{"experts_per_token": 2, "d_shared_expert": 0, "routed_scale": 1.41, "balance_loss": 0.00333, "vocab_size": 6054, "norm": "rmsnorm", "beta2": 0.98, "grad_clip": 0.5, "seq_len": 512}
Below are experts of layer 6 (counted from 0) of a mixture-of-experts language model. Rows are named gate (a neuron's input weights, with its number), up (a neuron's input weights, with its number) and show model dimensions 0-255. Each number is 500 + 40 x the weight over its row's rms, rounded and kept within 0 to 999. Numbers have three digits each.
Before each expert's rows: "comes after" lists some tokens at least twice as common just before its tokens as in all text; "mostly gets" lists some tokens that are sent to it at least half of the time. This comes from a sample of Wikipedia text that the model never trained on. Tokens count by the router's weight.

# expert 31
comes after: " L", " G", " R", " B", " K", " M"
mostly gets: " Camp", " Carl", " Gold", " Bl", " Ram", " Ol"
gate1:490495519540443505505544461460508438536571548492497552466535457540567536505563472459483472490528486446529522421510542482516463522467543473515453468505497552514458521469479512500439524511454500502512516448522471498476468490409554581547477520539439506485484453535478538558467455483517516513498455474460577499567558527472525495434601463546465558553461432462471446517442481502452524512542550503538491566453411517555479474468475525488509538537473554549490522513527466537438586503456507521524496487564541510443558600456496526556469469550435471524497464503516527536508520532531435476474505455456567443403585460457515468546505496495382527515458531509449502531547476499559483482560533460453443509539491484534470456441537433508558500425460521447476537511519528513472476543442490
up1:556563553475480499574425517474512499406515426453510488504548498472494586563488439514484459556592433446595516484539469539472478495513549495549447499493509502472464537508550519516498496505492529490562545541503541496459509464558599544446427498502466406465520444579480485516500528467551443477466559552437503452495465512546524501465518511506497493503462456491471537510478528487546499454436559464516437539490472501456551513540517431494434618541468485558498448496470483475487551549511448517518473503526483476420517536481432471561508456436475530514519514509473461591570538494551445490492497537523462477522489509446446506414471470429469485505490532479486524493545508476529523465496475506492516488425531502472387509494533485490485426501520437544556494479525438454508452568487464

# expert 1
comes after: " ", " 0", "%", ")", " 1", "1"
mostly gets: " —;", "%;", ");", " |", " ", " —"
gate1:542519581447510484442489564512491477506579499565513518584498428535550510505592467441484502483456468582512493483493486484553511512597499508483455520460499562462446435434492445457520442478442463491574508483542509546469446499525515475571523501496478527497468480529564477472540516489538540503546549535516416513505534482535428498480528511605506550503483474497521471523508554450535502477465506468456447513482545492517478586460507532510506439486464490436499456498545511500374550526510521489485570507497536508446474542364459424523458485564476480458486455539455472469496464469538477512552508506515474498515564520527417480506532462483480478522432516466513444497490454532507399462452464457475473557560531460499475440505546468549436530551498482516493595535537575515506516516502476
up1:483545465524420537494468516408481526435530534484530480497489542535488425491484531487514495461457556460480492478471424425536466542565502438467497424555496491490442545496501457480502437534487528513433464595474486421495504578539480511536500463567549465440541440574475412463490487559516492532461506471547495423443486499472482536475503551424519497424555523505446486496489515438455505458554559597442605527503534537487460462509518566508495582489483483436435529510493484519562495534468491505491473517482500575493409523560459561481494488525526536513472491528467543548563481502500452482507466482466477465453475506501497488463532436500520539509518494451481569552501516609587498583543517528455507478505508467445502506516521549499506495536443550453547510539492464457560527487481501

# expert 15
comes after: ".", "\n", "==", " \"", " s", " However"
mostly gets: " there", " However", " During", "After", "History", "In"
gate1:524555507575583426496514484457477490491533524534483467497488520487525526480583507499461597575530491538445486562502499508491554492535418600524448509484532590520472466443548565530461529499527513538483487522426467449507484486495472492438521466473586495485473536537509461420461486474520434449570470505495544474561491409538518588551577555454528528493545484515527475528468481483449497508543485445521490480468501553519446470469411511520532457584477488503428502505452501538471487442470571487486504544492496489528475496431426486538411520544446502533527499516465501438549524431487554493538477558525507501531464519523476445522480481530490504475584488501556524430527547520483527522539520573505476464483563496432501457495539522527512427518482466526512484521476540385545418512478509
up1:553523432481465448524514482499532490471475538482567565555523423532574547506514465459525502487445450505577480551487493541498482453507421567509481552397471455539493499552598535470451549491507486497524488501495517580553413515531458501400529524469552494505552501415516482519487507478506573498499512515488502515524423524522533537514529553429572616496455528467493463518524503530527536401496481462502516576519462546512434484464453568520446544465552471483484501521515489464485475519468422489457483491539494513520516509493506482463565511548482538524473560466446513499460479465456519586490524571488513497522496571474487543443453537479517547507500497538503480474578504456478486564490432536440435412538524521517551478460501554513514478426506547543572531562465503437496477477506447

# expert 2
comes after: " of", " in", " at", " for", " to", " is"
mostly gets: "The", " United", " the", " Iowa", " Second", " First"
gate1:444548522480453490493495481417473466472494524429543495526534499523375495539502499498553519484520421472566492485473481510482513509462559515538444451478478495481528505536515477435453435510446512519488472512437466508533504561464469454471479537513480487439430492511433539465541538553435568534537520450500453495510466472497477515551458458454508520487510506547421479524455512469517493530542576475477468609438497492495511515525492562511515569535516478524492473526479526461391469472477522525560484472502582473528485551485509479457476441458499462461509460435526523464405580554507492496478499566513590497454454468465525507549463565499483544538505523534511509484487551516506459476554450458543403459387474420486496488462545468446575402551496492454545440468450484459531526470473522
up1:513550493539543428449517517505523464553468490479505561524467413479546485486494502525544558505541436507513512484432570511504492448494531509443479450477487523495503532471554421467501517477442499505538433459527439525494540475513513513494503482506500516519548453527448601459501511471508538545543471498410368534558544508465417471492500500538444441515589540392546520559522447465464517476570509514543464536427536524524451479531479470530470482511494553553512514552471481494520537555511539541563490454538450407465530565511553483484471468482495483510441479446476467569459560527444477523499520534522505503487527462486493470566497533524550471560544523531490477527547557474471533466464489535502524558518470565468564489422423556396430501525534538480477459582480439483471509494477488

# expert 13
comes after: " |", ".", ")", "\n", "==", "==="
mostly gets: "|---|---|---|---", " will", " can", " should", " are", "\n\n"
gate1:530476525508468500476507491522532495484500491483531478533544525510539622492516555438532492557462484464471565478465534490499468458505459510556461472484542508489437580477519575544536525450516502443484546485435566505497497504470447590468482416526493480517561537486474492463502520467494483481525437500537470457528546426526477509508513484581550490485556512442532486521524506493530519462467581474493549541473477499476500571551522581526565575485504411519504467527478483513490517493442499489517505482447481506493463491556434557453503467519506546464530569549573483499546477516502443516468527478581491498509526523492508493475619426487529446495492446514568455511551526507495528495563503471437512374542548514617450505480513531407463424472575471477531525490533469514594461563526539
up1:530532489539493597444565458416476468491520487489560435521488503423487475558466623407522488469467543551519476461541481579519483532453471530542492486470477467447411513479562551560518559512536481412565459477513500516552513463514378580500489470525509434424459501516511545511536496450540509513510467515487410511556495490577470451489467515523469477525492540550479523523441459475462480502484562539537483523573445506496519493492476561597451537515473555503552536502487563516518506550528444467529554515504536473520443506535409482455462440529511509521541448532528514509497458464503529524475498495498510529565559496573506535501536527530504488447457475505488479521502554530510494520485456547515514449509531408468454447521492452502478500480547480474527522561459537502504506621447498

# expert 23
comes after: " |", "′", " S", " P", "|", " was"
mostly gets: " ", " g", "g", "b", " ab", " reg"
gate1:431495356511440549550519476492482454461518509538517555472537448506499471516545528487557516506447515513560498559458506440548450484511529505492536538559467533576554535423463406485487514477450454509457512520496547556475517494579456514501559451543462439504487499536457516523504491548468508520437515511503510543558488468499501429478471524432484553527372497459518533482461508441497505441471453548540498498508493561471440567514551482524523576494432499517498437497509557527485491493506518549446491535501411507501544498500506474463503417510557502489425536548519468525493464545502548441465523549497548480553542588398474438511560509545452542533535478569505552509541451503514491492522539539481475528486511482461450460417487509473501441473486520481449433462537478529475570552449512
up1:565571485513549478501475531546509448468492482478562466476519467495479446510470506430489444451515459527463567478503573556504537533565423427439479411462502488500478527534445509449491485509489572470517470485501507460592493545549484456537482548468423550457454530505489560456488554430498475550517434496564442500492464537470519517472586481539428489388526534471536584555489511458565508496552495534487497533471550558451503482492465504500533463524441500569489497512493503515527537499509548489524490475568515552476534469469459492548507487486525473543582494514451538538520586452489522451540524543500450498504364533477483510538481511489515551557561516508472496564478505459517539498521484446526533453550535530488483496498451498511485601446495508488488557528432470458516425396545487

# expert 8
comes after: " of", " in", " to", " with", " on", " for"
mostly gets: " his", " their", " new", " her", " this", " several"
gate1:425583463499526517420557478546500539551549522525423442509491503575475550480488477551503533520549511518503476512453481519512481492527599513547536419450499539569484480547470467414486475517545487433506453543552479462524479481473509522508576441496495482460458444447455521512516502469488537525478481446451473472490520500439516475531480574516502486462490490483479527519504528443473531545519527483465502476502450426478541548524589488508489522579429471526455437518504506536528442500470576576532506495519502526509495486554470545525501485500499414463486524544515512462425531538459440439498481506525442460514501499555393460550564492417515461463483564463434486533517475489467530462531424465492463549520455438478494409517577551543460477426417502545528472490441526466515530580549509
up1:466564476470535539479532458436485556496464477470459449498485465531499588500395501441464568567473475523454513519388493442518509426504554576486514500517513455489482468533514520460496485549537475528559505539551468429525518492507469517549579450471469458477555503552469476493524554433486513468540474506457431544437535474548500596491516556551497516522508476474506564545507432497509522515546475525500455522498497442479445430526520474539548483573496431488454444510503448482475566481545489558484476438485485516516519397537562506491494569429509507507486542474555568461527490459488457540515455406556456507435475497496384492516441513460559548494534553553492528539583515535485546483468466502464529481498483489521545486557498480487517540443497473528476492500495492479486578558562468

# expert 12
comes after: " (", "-", " the", " \"", ":", "=="
mostly gets: " L", " Y", " r", " Z", " R", " re"
gate1:442536504524561418403529550516538447497525586548521578554514503643521488495553493492479476508551526511448450522480504465545441478444521466489507413513558462519432554494574511546533463522514523500487519538475491545416464580490501491496484506491531516525473494461450478517449507485524482530485492430545514500461474588538510581510449542493449449499523374486480437493475476470504639485533485499502528505497488426508506507480523533512507548449486447441529479557434455545501465558484490523510513488488459489507522572471477512494452514541505537490448479507514487505469589498542511535522518506455457487464556472562431552482501493528527567564463544486523515507477523495452576528473460536507449615555517481534462488565466478475504490475504538592521483551501507523478517521548467
up1:549456529486460487527438481481521500570460415519544481432486433513472478449504462554511516458456491410485508494485566540431513463467427558538512519503516511524570505527412457512474504468576485475478445495531455471463549554519538489540565575429490500573466543506502580492506438574474521542522495471454486476522428535472479437462525475496474542530490540512531501487492593515504436522468561518481519471543497556523508462490539493484474551497503497492466534478501490468435524498534483451555539393485454536470507436448531532467537497486569412579459575530461504563518511509512525500476542488506489523530492513395536474502541477490490448539542487561472466527502537499438450460531580419473473447493518540506482529432514456530467558501489527459453478417584491555484506472494580